Below are experts of layer 2 (counted from 0) of a mixture-of-experts language model. Rows are named down (a neuron's output weights, with its number) and show model dimensions 336-391. Each number is 200 + 30 x the weight over its row's rms, rounded and kept within 0 to 999.
Before each expert's rows: a language model's description of what the expert responds to. This comes from a sample of Wikipedia text that the model never trained on.

# expert 5
What it handles: Line breaks, opening parentheses. Line breaks ending list items, infobox fields and sections, plus opening parentheses before abbreviations, dates or qualifiers, like (KCB), (1810–, (unanimous).
down1,243,187,217,205,179,201,266,220,183,235,160,239,206,135,172,201,200,226,258,205,201,184,189,191,220,200,224,190,170,228,200,227,242,232,246,177,169,243,241,247,218,99,171,253,200,220,244,164,163,201,237,222,220,186,232,189
down2,216,211,212,152,236,179,150,117,256,191,216,240,167,232,240,253,234,192,170,183,215,227,173,226,229,171,239,178,165,204,193,173,153,205,132,226,137,183,192,210,190,231,183,194,170,160,194,184,196,219,201,225,208,197,229,217
down3,230,192,183,240,178,229,159,190,192,195,178,178,209,236,172,232,190,218,176,172,158,155,177,204,259,190,205,175,237,249,189,244,202,217,183,211,188,240,229,205,131,113,142,200,230,133,178,203,175,181,182,217,175,203,163,245
down4,167,200,206,207,239,190,211,176,278,201,198,165,208,210,178,146,197,167,213,228,195,209,235,230,164,191,239,159,229,195,223,199,244,187,179,203,252,203,118,141,230,234,171,217,194,244,188,204,236,215,150,211,181,216,256,192
down5,196,185,230,295,189,215,245,192,212,197,244,226,224,209,227,208,229,188,204,158,222,178,234,174,211,189,175,172,184,222,180,149,210,269,201,237,234,191,216,202,240,183,237,214,191,208,234,197,147,194,234,186,137,223,195,178
down6,211,154,138,167,170,214,136,193,194,175,144,208,117,162,195,185,147,198,169,192,220,177,237,217,175,189,259,227,196,194,219,158,173,220,146,202,195,175,182,134,164,200,175,263,167,211,192,194,218,169,198,166,230,228,189,211
down7,194,161,213,191,167,176,166,164,175,205,195,149,194,160,145,204,238,186,210,241,123,236,199,232,170,199,189,230,143,196,173,249,218,221,221,127,233,164,176,226,203,229,180,175,269,224,209,151,230,193,230,164,159,200,121,193
down8,214,185,205,183,210,179,190,177,226,189,206,150,213,207,201,281,222,164,200,250,207,260,204,208,205,185,213,199,195,197,195,207,195,230,172,208,236,185,196,177,173,133,193,132,148,196,197,200,202,202,200,144,175,183,169,181
down9,217,223,180,220,253,229,218,169,247,214,212,213,212,171,181,183,216,216,188,189,155,185,183,190,168,229,201,205,127,179,199,233,229,206,193,248,199,204,241,186,195,193,212,266,176,184,139,250,210,184,158,233,180,149,193,185

# expert 41
What it handles: Digits 0, 1, others. Single digits inside numbers, mostly 1 and 0, within years, measurements, coordinates, populations and table figures, like 193-0, 100,0-0-0.
down1,238,190,156,180,229,206,240,171,223,219,255,200,195,201,249,170,266,136,162,201,150,251,198,160,197,189,174,234,176,228,224,205,213,252,218,189,227,206,151,171,236,191,217,211,263,203,223,197,206,220,211,214,243,183,211,187
down2,203,210,173,214,197,142,204,225,192,234,201,214,237,217,216,198,286,156,205,248,189,218,113,233,203,194,171,202,235,237,188,193,210,201,197,207,209,209,146,227,184,169,193,179,207,181,190,212,172,189,199,212,219,191,235,186
down3,217,194,229,210,213,175,199,176,182,169,171,142,180,202,236,211,200,232,177,250,192,176,199,187,205,252,264,253,230,179,245,155,217,254,206,231,170,191,166,241,222,227,247,197,204,225,235,209,226,201,197,191,160,221,187,157
down4,224,219,205,215,269,235,192,154,140,148,196,215,240,239,198,228,161,193,170,164,228,164,194,243,201,213,184,220,181,213,207,149,207,185,208,151,202,184,197,164,233,203,207,175,202,166,218,182,224,193,215,205,197,241,216,209
down5,203,190,179,214,187,192,168,183,271,258,221,225,166,178,220,148,210,278,180,218,151,231,198,221,229,220,256,157,167,199,227,227,166,256,187,221,198,181,222,203,216,179,184,160,203,165,266,213,236,213,156,242,210,238,174,203
down6,246,229,226,199,208,225,186,210,199,156,251,206,185,233,179,265,188,165,206,219,226,221,168,192,192,247,201,184,195,187,239,175,201,272,209,182,222,220,137,214,242,199,182,205,215,175,195,200,207,211,159,192,164,227,225,242
down7,181,251,206,193,188,166,182,221,193,180,252,170,237,178,217,204,217,196,205,151,202,189,217,280,199,184,189,160,205,251,216,177,153,194,228,169,160,155,193,246,191,141,180,167,186,178,159,197,172,112,160,165,253,213,184,217
down8,266,243,220,184,230,262,222,185,233,251,204,222,200,179,216,182,239,169,217,233,187,208,208,171,165,197,204,168,194,222,195,93,264,227,166,204,178,195,209,157,237,225,190,181,209,175,248,239,156,226,256,141,204,195,166,219
down9,168,162,193,237,179,174,215,197,207,166,175,210,225,186,240,188,192,229,201,213,167,174,211,222,226,183,189,231,227,140,207,192,207,191,213,184,196,205,207,255,209,134,171,200,185,213,196,168,186,176,168,167,212,166,217,160

# expert 47
What it handles: Linking verbs, table pipes. Forms of be such as was, were, is, also and dashes after subjects, table cell pipes starting rows, and the u in Penguins.
down1,176,219,225,211,185,205,224,240,192,184,254,175,202,204,185,231,154,204,247,193,217,156,264,173,177,201,160,193,228,250,218,174,184,225,181,189,214,164,205,160,206,161,197,199,233,183,209,183,220,236,186,226,202,231,238,191
down2,238,223,195,226,181,176,193,206,253,248,173,166,212,191,190,179,226,188,240,208,211,195,173,197,191,174,190,258,211,197,146,197,178,215,173,207,223,200,197,160,198,209,195,200,249,177,257,229,193,196,153,225,226,215,175,228
down3,212,204,231,198,219,257,178,203,170,162,186,257,188,272,259,201,174,183,202,218,193,180,184,200,159,195,177,205,169,223,144,247,205,197,189,164,171,247,169,162,146,238,169,208,175,205,189,219,156,178,184,192,164,214,224,224
down4,170,226,186,218,199,229,243,175,201,174,248,208,222,209,195,242,227,222,233,173,201,171,195,142,185,167,210,178,186,133,147,149,199,222,231,207,203,189,210,199,197,266,208,224,180,135,201,195,192,172,220,215,215,181,240,196
down5,186,172,206,239,169,219,153,157,210,220,207,225,269,226,195,185,205,237,256,198,168,193,212,171,186,160,207,180,199,154,171,254,152,164,212,153,205,232,207,203,188,218,220,211,187,201,161,206,169,176,224,225,188,186,292,199
down6,234,198,182,179,173,163,197,188,210,181,231,187,225,174,169,144,215,233,172,144,156,153,193,175,172,215,211,222,162,140,248,188,207,233,238,144,273,195,166,221,172,228,215,193,201,181,161,196,267,177,245,238,189,203,220,197
down7,180,181,190,217,191,216,197,179,219,134,220,217,220,176,194,180,194,234,162,188,224,217,167,212,185,204,201,201,146,146,258,189,191,161,201,232,197,198,214,212,239,252,240,212,166,172,220,204,214,184,240,215,176,197,197,211
down8,166,205,196,157,143,198,166,235,214,204,161,162,161,194,221,150,212,199,180,203,240,216,137,153,183,213,169,176,185,210,153,232,224,238,167,187,167,216,190,214,166,143,236,236,234,225,213,214,203,206,171,226,266,258,257,154
down9,225,186,181,160,212,182,168,193,195,232,226,233,237,195,231,162,223,207,172,161,168,254,230,197,223,153,112,178,170,186,160,165,184,230,175,212,193,144,239,223,206,205,206,223,185,239,202,207,160,158,235,244,181,236,134,234

# expert 25
What it handles: Number digits. Single digits 1–4 inside years, coordinates, dates and team labels, such as 19'5'7, U2'1', 51°6′'1'8″.
down1,247,254,224,198,201,231,221,194,197,239,194,205,159,194,199,222,261,215,209,230,183,166,223,127,198,253,197,181,168,203,181,219,249,159,236,141,206,233,166,226,190,172,219,214,189,258,187,188,171,287,236,201,190,183,255,222
down2,134,146,146,185,181,226,151,211,182,194,203,170,220,191,238,195,211,161,195,129,207,192,157,203,162,251,176,168,171,189,210,206,226,181,158,201,213,196,234,219,210,124,170,217,242,229,164,155,214,189,203,216,211,203,212,200
down3,173,240,225,216,251,219,223,207,193,214,179,210,222,184,156,169,235,184,176,191,200,218,194,263,208,189,184,206,142,158,205,187,192,243,246,215,219,174,235,168,231,233,244,135,182,174,235,181,246,225,249,169,217,216,144,167
down4,199,211,173,193,198,225,196,234,137,220,140,197,195,166,177,199,181,195,212,241,173,183,209,198,203,164,207,159,213,224,184,174,172,178,200,178,209,240,176,182,161,198,207,168,196,186,192,188,180,196,254,182,202,146,253,226
down5,170,214,217,203,164,142,265,233,210,217,189,150,200,173,256,189,172,215,196,220,178,199,207,123,177,217,223,176,213,190,217,248,196,208,204,196,210,178,182,160,142,137,216,217,176,235,220,210,259,181,195,142,144,200,227,158
down6,203,192,191,227,158,221,189,162,240,140,161,213,169,184,168,214,198,205,196,201,178,207,184,162,207,176,168,226,181,205,172,200,225,260,192,219,158,213,227,241,230,209,227,233,261,202,232,152,169,158,155,208,209,226,168,218
down7,230,214,167,166,258,177,176,183,276,252,273,211,225,186,219,193,190,163,199,204,173,162,197,226,194,246,150,176,172,239,166,193,220,149,125,259,164,189,203,220,161,143,225,224,203,181,216,170,188,275,188,233,151,241,203,177
down8,171,168,166,162,210,197,186,174,259,227,225,165,175,238,194,208,162,193,201,190,240,226,176,228,162,155,237,190,184,271,227,162,246,161,194,194,199,203,258,158,198,178,173,230,260,192,182,208,205,172,213,238,229,176,187,232
down9,211,224,195,250,197,198,203,160,170,210,198,207,204,188,259,153,211,184,212,247,209,175,199,218,227,245,212,196,184,174,215,208,226,228,211,128,226,194,154,223,192,231,216,181,176,228,211,185,165,227,238,266,150,202,185,224

# expert 1
What it handles: Determiners after prepositions. Articles and possessives such as the, its, their after of, in or to, often before proper names like United States or New York.
down0,221,230,239,206,215,174,244,180,160,217,202,232,215,186,247,204,226,261,182,222,215,241,275,185,201,256,256,187,217,204,218,203,170,178,212,190,169,243,189,243,137,191,212,187,184,218,186,214,162,186,175,202,219,224,223,198
down1,218,194,218,127,231,128,197,225,228,223,241,207,213,249,194,202,182,228,210,180,189,181,172,240,223,167,196,138,214,182,203,188,235,176,181,200,189,197,208,222,160,202,193,200,204,188,190,232,178,236,219,213,208,224,233,149
down2,123,178,161,161,212,202,188,196,194,208,130,164,180,169,178,237,205,223,209,176,204,188,188,236,200,214,211,219,194,230,133,238,220,226,181,245,211,216,170,152,245,212,141,181,212,216,195,218,200,242,175,188,219,197,202,130
down3,201,170,215,208,194,229,137,170,186,195,216,171,194,232,164,235,204,190,210,195,191,195,254,219,195,182,160,215,184,234,181,244,170,158,200,167,195,202,195,164,188,233,200,168,179,215,168,223,237,173,229,222,198,183,210,193
down4,155,177,229,205,190,171,200,193,242,212,167,178,175,193,270,197,177,189,189,233,210,150,209,162,277,244,157,193,279,209,196,240,227,195,142,208,202,198,181,216,215,185,197,220,222,184,146,189,181,248,226,238,207,210,141,250
down5,209,277,154,207,169,188,214,202,177,201,134,237,212,185,195,215,176,197,218,228,190,216,180,247,187,172,219,228,190,195,188,214,161,170,193,226,190,228,222,189,191,158,201,235,156,232,165,195,196,194,225,186,193,179,202,172
down6,237,245,214,183,154,184,200,209,232,197,247,216,184,202,205,236,213,239,257,161,142,223,218,172,190,174,177,229,230,193,167,163,202,226,228,254,258,228,227,151,217,204,234,180,257,189,177,163,165,273,172,177,219,250,171,215
down7,221,190,225,200,178,145,222,163,144,280,196,195,190,208,182,193,214,238,241,278,248,225,210,175,209,193,187,214,247,262,150,158,218,170,210,166,211,236,227,236,221,218,170,153,133,174,253,195,164,207,209,258,217,197,160,138
down8,177,190,263,169,175,197,215,188,201,215,222,179,181,198,213,170,198,213,199,166,221,231,207,163,178,194,196,218,187,198,225,213,214,197,178,155,259,175,198,205,212,221,201,184,221,215,181,196,216,193,152,179,192,228,217,191

# expert 11
What it handles: Government and public nouns. Nouns about government, politics, public works and institutions, often inside proper names, such as Election Commission, World Heritage, General election, water.
down0,192,176,223,149,236,195,212,165,232,196,228,200,237,238,180,189,194,257,151,157,159,189,172,200,178,251,221,242,233,205,198,188,195,252,191,194,228,207,186,199,212,201,159,237,217,192,205,179,225,202,227,183,244,200,186,208
down1,212,219,178,197,212,174,200,140,224,161,197,244,120,215,212,206,227,227,200,214,208,192,276,245,172,229,219,210,159,244,212,230,207,223,177,171,234,141,178,235,188,209,224,270,196,210,240,168,181,264,213,232,169,206,182,182
down2,184,218,311,176,238,221,211,170,247,179,224,219,205,213,243,139,198,171,203,184,171,198,186,225,209,197,205,169,236,180,231,209,246,191,257,234,140,209,197,222,199,238,169,192,170,194,254,158,216,172,198,186,183,197,156,275
down3,185,218,152,227,150,229,131,188,193,209,221,192,155,185,151,187,189,242,184,184,180,247,190,276,187,204,193,254,210,185,254,194,210,208,175,182,170,197,199,201,202,159,127,136,184,219,160,194,237,149,194,185,218,202,226,201
down4,241,186,178,242,184,211,239,212,196,156,142,172,158,267,170,228,206,200,245,204,200,216,200,240,210,241,178,208,188,254,224,172,209,159,169,177,217,141,188,130,231,223,192,245,222,238,134,229,215,197,223,163,250,185,194,258
down5,193,244,176,210,219,132,190,198,217,222,237,159,179,175,236,237,227,188,198,165,166,248,206,210,203,259,258,213,165,227,206,212,205,191,257,184,210,234,164,191,145,138,232,187,183,233,209,199,178,217,164,206,217,212,216,213
down6,245,222,246,216,192,215,175,121,184,212,196,181,195,231,211,212,237,198,222,193,166,202,220,225,210,83,165,227,165,224,147,260,173,247,189,242,183,169,165,149,161,170,216,191,221,214,190,176,190,201,208,236,169,203,193,249
down7,210,194,216,216,197,150,207,199,262,144,182,165,221,221,233,236,205,203,213,169,185,187,157,170,177,207,244,208,172,216,245,183,227,170,165,203,206,147,177,186,174,217,253,223,257,209,195,219,164,256,161,218,188,178,210,238
down8,169,221,205,223,215,147,183,211,220,181,217,230,191,217,179,219,247,242,180,173,218,187,194,207,201,190,195,213,175,202,248,205,203,213,210,229,250,158,198,160,184,228,261,161,278,264,261,254,189,250,154,174,186,207,169,199

# expert 28
What it handles: Articles and initial letters. Articles the, a, an after verbs and prepositions, plus single lowercase first letters of words and the t in Don't.
down0,193,213,174,156,215,213,157,215,200,180,241,171,216,210,208,238,204,196,202,215,127,139,233,168,173,215,206,178,203,246,197,213,256,174,170,181,195,193,171,192,207,192,207,167,194,229,201,222,185,230,198,165,219,176,128,190
down1,193,203,207,223,178,268,156,172,185,232,197,213,124,176,223,228,243,202,180,166,205,219,165,114,232,201,176,222,242,181,239,201,249,177,173,205,211,218,181,216,151,185,260,216,226,180,204,239,178,201,196,170,223,226,196,217
down2,125,208,209,185,229,225,216,189,258,222,162,216,156,182,211,216,187,206,165,197,243,183,178,243,191,222,182,177,152,131,236,196,168,260,206,260,173,173,176,217,169,203,209,180,172,215,203,216,170,212,197,191,218,214,211,245
down3,211,141,179,194,197,180,177,230,231,208,213,205,233,214,167,207,163,203,158,178,192,162,180,163,203,232,216,192,150,202,191,183,247,183,196,218,196,204,188,245,183,189,183,188,184,193,214,222,211,175,208,203,201,220,146,243
down4,210,201,201,180,160,194,181,230,193,175,213,219,226,222,203,164,186,216,193,210,172,160,216,232,183,207,162,163,177,190,199,162,147,272,207,135,211,175,197,210,267,208,136,158,194,211,138,174,137,199,237,255,183,268,178,189
down5,227,173,178,231,164,176,175,218,179,244,188,189,181,211,145,237,179,243,165,186,168,185,254,179,209,194,231,220,203,204,245,177,197,236,204,158,192,166,175,193,221,205,152,204,181,186,243,182,181,211,172,182,216,191,217,207
down6,201,227,184,222,210,176,193,192,184,236,188,204,232,255,222,162,194,213,228,145,185,237,220,199,182,235,199,190,164,178,230,172,208,216,207,195,177,191,185,262,174,168,215,207,212,190,204,191,226,198,155,194,192,181,226,250
down7,182,223,181,173,164,219,185,238,169,209,196,223,262,222,189,197,180,206,215,200,238,231,227,206,179,252,176,192,216,208,209,223,169,229,171,160,196,230,244,178,198,193,251,176,226,225,216,225,169,199,243,163,173,203,240,187
down8,201,250,213,164,151,232,196,224,185,216,218,233,206,244,217,190,186,211,254,199,231,233,236,204,179,204,208,182,178,189,223,237,183,164,208,119,208,207,202,178,245,211,201,199,195,203,223,254,152,181,170,159,220,138,221,184

# expert 24
What it handles: Closing brackets, dashes, months. Closing parentheses after numbers, en dashes in ranges, month names, the word by, and endings like -ia, -io.
down1,226,208,163,240,162,177,202,155,233,214,230,250,202,192,192,168,253,278,216,175,197,196,166,235,181,259,212,193,209,196,256,224,249,208,205,238,232,191,225,164,181,172,239,196,210,200,203,209,154,209,193,196,185,192,189,189
down2,189,198,190,199,203,199,174,221,231,167,236,226,232,193,183,168,197,198,175,173,183,191,250,169,206,121,232,209,266,173,262,215,206,172,220,205,162,207,204,216,184,170,175,209,200,177,192,180,246,157,192,199,209,225,208,191
down3,219,195,218,209,216,191,157,169,189,201,183,158,259,216,165,241,187,220,178,201,204,183,188,196,196,216,267,210,179,166,200,195,218,192,185,203,158,172,170,188,157,210,200,162,217,207,191,171,247,200,131,151,177,174,223,201
down4,190,268,143,238,190,194,182,162,181,209,197,208,232,215,203,186,157,199,211,187,198,214,186,186,203,203,217,171,147,211,174,161,148,182,228,195,217,180,165,248,198,251,257,240,193,242,165,177,247,213,172,184,202,149,168,170
down5,227,227,223,199,153,170,202,223,187,183,238,202,191,156,163,183,235,216,211,144,211,219,221,198,210,210,228,169,171,216,216,224,196,156,182,192,162,219,183,114,211,178,250,202,220,227,180,221,125,203,213,199,258,158,223,178
down6,201,215,227,194,150,232,191,270,227,200,161,141,172,218,157,229,247,210,224,183,209,232,219,207,202,228,201,243,170,278,203,179,158,181,243,180,230,202,212,192,182,259,171,184,193,226,194,249,203,202,213,160,230,171,166,190
down7,184,168,204,196,208,125,197,187,243,193,202,213,181,219,204,235,261,133,146,215,180,213,237,195,185,198,216,174,196,191,187,223,193,226,184,189,231,229,208,236,174,225,184,175,251,193,173,240,172,138,202,218,136,171,196,193
down8,217,182,182,159,193,199,220,229,145,215,165,177,265,156,192,191,196,204,175,206,193,197,228,159,203,175,204,166,188,186,199,190,201,216,201,214,215,187,227,216,191,269,221,228,175,172,210,195,236,255,162,100,169,293,222,218
down9,255,202,180,129,279,193,178,187,179,153,180,232,245,201,227,174,196,153,247,183,214,233,212,221,224,167,195,139,245,254,209,226,198,236,211,219,201,176,192,216,178,179,213,186,221,243,207,208,180,226,222,183,241,224,184,240

# expert 54
What it handles: Infobox labels and name pieces. Infobox field words and following colons or parentheses, such as Born:, Died, Species, Binomial, plus mid-name pieces like ar in Saarbrücken.
down0,206,163,197,247,232,184,169,241,224,243,196,237,269,163,275,215,225,156,168,239,224,205,238,217,204,222,158,232,222,238,197,182,220,214,209,189,179,154,193,219,239,232,178,171,209,244,152,232,218,219,233,186,182,181,191,197
down1,250,253,173,178,275,162,220,197,193,220,195,164,242,216,162,201,177,233,202,178,180,246,166,181,233,226,202,208,200,199,152,175,183,189,185,217,153,235,165,166,233,200,228,285,133,220,243,190,238,182,200,191,144,181,186,171
down2,197,220,199,207,226,161,156,156,233,210,177,155,177,199,192,177,171,296,239,202,190,228,196,190,228,196,144,190,243,152,151,207,260,249,213,178,164,239,176,168,173,191,143,198,220,224,216,174,232,218,248,165,178,196,181,227
down3,254,184,230,187,211,213,233,209,215,247,216,205,234,245,187,130,177,209,202,175,203,240,269,206,192,238,228,229,202,174,211,254,193,143,211,145,207,259,198,233,251,159,217,234,158,230,200,199,223,112,182,266,178,215,239,216
down4,185,107,231,184,184,166,221,194,273,278,196,153,229,205,203,203,159,177,211,178,189,194,142,197,210,198,213,216,169,191,243,208,212,201,202,222,163,258,206,200,207,196,204,210,270,231,222,224,247,228,205,206,180,201,217,196
down5,208,196,159,225,235,226,154,183,234,173,165,195,151,236,179,228,200,224,216,182,218,210,194,182,208,181,217,151,180,178,188,179,276,193,195,195,247,155,225,189,177,205,201,180,254,211,205,230,253,248,184,186,205,174,146,253
down6,210,139,231,106,180,239,207,141,119,120,222,217,166,195,212,211,228,176,162,231,221,164,167,270,175,210,207,146,233,225,167,202,165,157,229,229,144,166,196,161,206,227,211,206,225,231,192,206,199,244,187,195,254,180,244,211
down7,176,212,202,205,174,223,177,241,223,203,219,257,238,201,202,178,138,220,233,186,228,221,244,213,210,149,200,154,158,188,240,192,150,245,230,229,211,273,235,226,160,206,182,189,174,232,214,221,217,201,154,124,169,212,250,196
down8,216,180,211,210,197,170,218,222,222,198,223,197,194,233,191,155,182,233,182,227,171,208,185,169,194,200,168,178,217,197,191,245,171,186,180,222,191,208,145,231,153,269,203,197,156,203,221,239,174,182,200,205,184,181,161,174

# expert 29
What it handles: Parentheses, for, mid-name pieces. Opening parentheses after names in tables and lead sentences, the word for, quote marks, and mid-word pieces like que-ens-landica, B-ens-adon.
down0,232,170,204,237,170,160,249,207,161,170,139,196,177,215,211,200,232,209,147,187,215,172,205,200,205,188,196,151,166,216,152,184,179,216,167,155,195,179,184,160,234,167,229,173,222,226,185,173,170,191,209,196,161,162,207,260
down1,193,180,111,214,211,178,181,177,188,182,224,138,204,184,188,270,210,211,198,170,219,239,209,187,201,240,248,185,223,221,191,193,179,144,207,155,250,133,204,217,231,197,169,216,240,203,229,240,210,170,181,221,196,220,208,239
down2,221,173,147,179,145,194,211,249,209,231,174,255,180,233,220,209,186,212,211,171,189,168,171,166,174,233,212,201,232,184,161,258,216,179,245,157,206,242,236,211,234,182,185,194,230,204,197,228,167,241,226,201,183,213,183,239
down3,197,186,202,217,216,206,177,178,214,215,201,239,196,267,214,167,217,285,155,177,143,250,189,186,213,249,206,177,211,190,154,175,250,200,204,204,147,221,217,133,231,181,219,184,251,159,214,214,241,246,198,198,229,246,147,161
down4,237,193,232,223,190,150,228,221,219,177,209,211,229,165,217,254,196,231,183,204,160,205,204,237,161,145,207,232,156,246,261,190,238,232,206,174,187,190,230,193,211,192,202,195,210,193,190,200,199,201,212,232,214,173,156,192
down5,195,218,251,232,239,184,243,147,208,180,181,173,201,176,238,229,219,166,226,207,193,139,220,224,215,229,248,171,251,156,231,226,183,206,220,162,159,184,230,232,179,218,175,162,213,190,152,200,221,132,171,205,186,160,197,210
down6,172,167,205,182,190,208,193,213,168,175,187,202,272,185,210,234,154,203,194,212,209,198,216,181,246,202,233,243,160,173,167,180,201,162,196,216,170,207,244,230,237,219,170,180,253,190,208,214,150,200,178,233,286,251,210,254
down7,237,220,198,222,241,201,174,170,193,179,224,233,186,213,232,261,235,246,122,216,209,247,164,183,196,171,189,194,144,211,232,199,179,212,177,230,196,187,163,164,208,193,245,180,201,153,203,169,186,185,258,242,185,207,211,238
down8,232,175,219,211,149,218,206,188,167,153,186,229,152,225,219,232,176,195,188,214,206,162,211,219,180,173,220,181,215,178,135,228,195,160,196,193,194,159,187,207,218,233,167,223,191,229,236,200,210,217,199,188,175,173,231,222

# expert 37
What it handles: Determiners after prepositions. Articles the and a, possessives and quantifiers like several, various, new after of, in, with, for in running prose.
down0,247,181,241,228,196,165,177,215,214,179,200,204,212,236,257,210,191,165,174,193,186,186,204,106,243,159,190,192,224,165,188,207,233,169,160,213,166,205,172,211,220,159,178,225,203,185,228,185,224,150,202,225,157,226,213,156
down1,161,197,197,283,254,208,270,169,239,223,262,211,213,160,214,213,164,191,178,221,224,235,174,190,213,216,186,218,214,183,208,210,215,211,240,235,174,204,182,179,192,238,233,174,192,180,243,247,181,222,206,236,222,191,245,199
down2,195,225,285,215,169,222,208,198,228,169,194,185,211,213,216,143,221,246,190,198,129,213,185,213,231,239,207,187,229,246,189,229,173,171,222,213,169,155,173,183,239,235,189,200,174,170,175,198,211,194,204,173,230,194,225,202
down3,170,188,238,218,230,188,173,226,174,133,246,191,182,227,262,241,113,230,266,205,238,238,194,155,185,207,186,161,209,189,221,208,176,194,258,201,246,181,165,182,160,217,151,204,174,184,211,168,167,252,231,204,201,168,207,184
down4,183,230,212,214,188,136,245,183,187,173,198,204,159,214,178,183,157,210,198,192,199,244,197,149,193,238,186,193,212,165,214,210,198,201,219,206,155,210,276,190,198,198,179,197,160,180,205,194,231,227,179,222,257,210,269,176
down5,170,179,218,200,239,217,173,153,167,267,211,216,256,169,234,211,199,222,224,227,196,215,221,176,193,178,245,212,170,189,211,181,229,230,201,209,210,208,236,168,214,208,163,175,178,223,237,199,166,188,228,187,237,214,135,233
down6,193,190,222,168,157,229,222,130,198,229,208,236,158,208,161,227,229,157,189,182,171,215,195,237,221,236,219,214,191,193,236,250,226,160,203,160,169,236,153,193,191,187,163,208,238,189,201,238,244,240,221,159,193,150,203,200
down7,152,219,254,210,209,192,165,194,242,241,156,136,157,187,170,190,212,205,198,183,199,247,217,212,299,133,165,247,276,205,208,149,285,180,210,166,205,199,194,197,211,211,177,206,167,201,248,226,210,193,255,190,213,208,188,216
down8,191,168,229,212,176,213,188,239,194,234,177,169,200,202,179,158,215,257,244,161,197,172,238,203,270,176,160,246,198,234,170,172,185,196,222,183,199,138,159,234,194,198,234,213,217,215,188,175,191,214,189,187,164,194,269,156

# expert 36
What it handles: Digits in numbers. Digits 0, 1, 2 inside years, decimals and figures in tables, such as 2018, 0.20, 30 October.
down1,159,191,214,225,150,222,190,198,184,127,212,267,217,219,241,162,244,248,200,194,153,253,134,171,194,204,194,214,166,149,232,196,154,169,219,207,195,194,157,223,198,241,226,240,170,228,246,137,216,189,243,148,209,191,210,196
down2,169,230,211,197,232,157,195,225,235,179,201,198,194,224,249,203,210,160,226,255,199,221,184,201,200,216,178,153,185,265,199,186,239,201,244,208,228,168,198,191,169,141,157,225,134,216,122,178,212,171,141,189,200,201,159,247
down3,209,203,163,137,209,273,167,224,145,181,210,198,212,181,210,195,227,135,176,184,142,149,191,193,157,198,235,243,168,212,210,215,170,176,212,166,247,236,231,180,197,186,181,233,183,193,194,215,220,176,219,199,197,198,205,175
down4,214,217,230,178,190,190,200,185,302,202,183,175,164,220,216,182,168,177,211,222,168,238,202,198,230,165,207,162,172,192,231,246,219,205,180,192,250,261,193,235,179,151,217,213,187,159,185,192,164,212,198,212,240,152,156,230
down5,197,227,216,245,201,192,219,180,131,209,136,156,143,191,220,202,270,185,190,235,225,189,160,219,186,175,232,155,254,159,195,261,141,200,210,178,214,233,155,178,147,194,247,152,194,130,202,213,168,199,172,165,144,175,194,210
down6,197,160,214,191,186,182,249,174,256,223,259,204,185,151,171,174,215,195,140,195,201,167,217,214,206,234,209,127,240,182,229,196,190,151,159,166,182,156,189,144,202,232,166,197,182,220,137,187,124,171,207,236,204,250,227,179
down7,200,215,144,145,185,193,201,177,200,155,172,174,229,186,179,218,232,174,206,194,187,221,208,172,183,184,157,216,215,130,194,191,207,180,208,159,196,234,215,175,168,203,245,168,210,195,180,197,217,188,209,227,140,242,262,187
down8,164,130,139,243,211,188,270,196,146,220,186,175,201,238,171,170,176,190,167,148,223,193,230,175,185,222,194,141,229,164,218,200,241,161,210,228,205,194,165,215,244,205,219,168,197,241,208,171,236,218,177,185,196,235,168,197
down9,248,156,247,203,193,205,184,229,162,226,230,186,246,150,225,247,167,175,213,177,228,193,172,144,203,191,191,230,233,173,215,194,214,241,213,246,210,225,187,142,236,212,163,171,230,189,231,227,135,163,217,212,224,213,174,167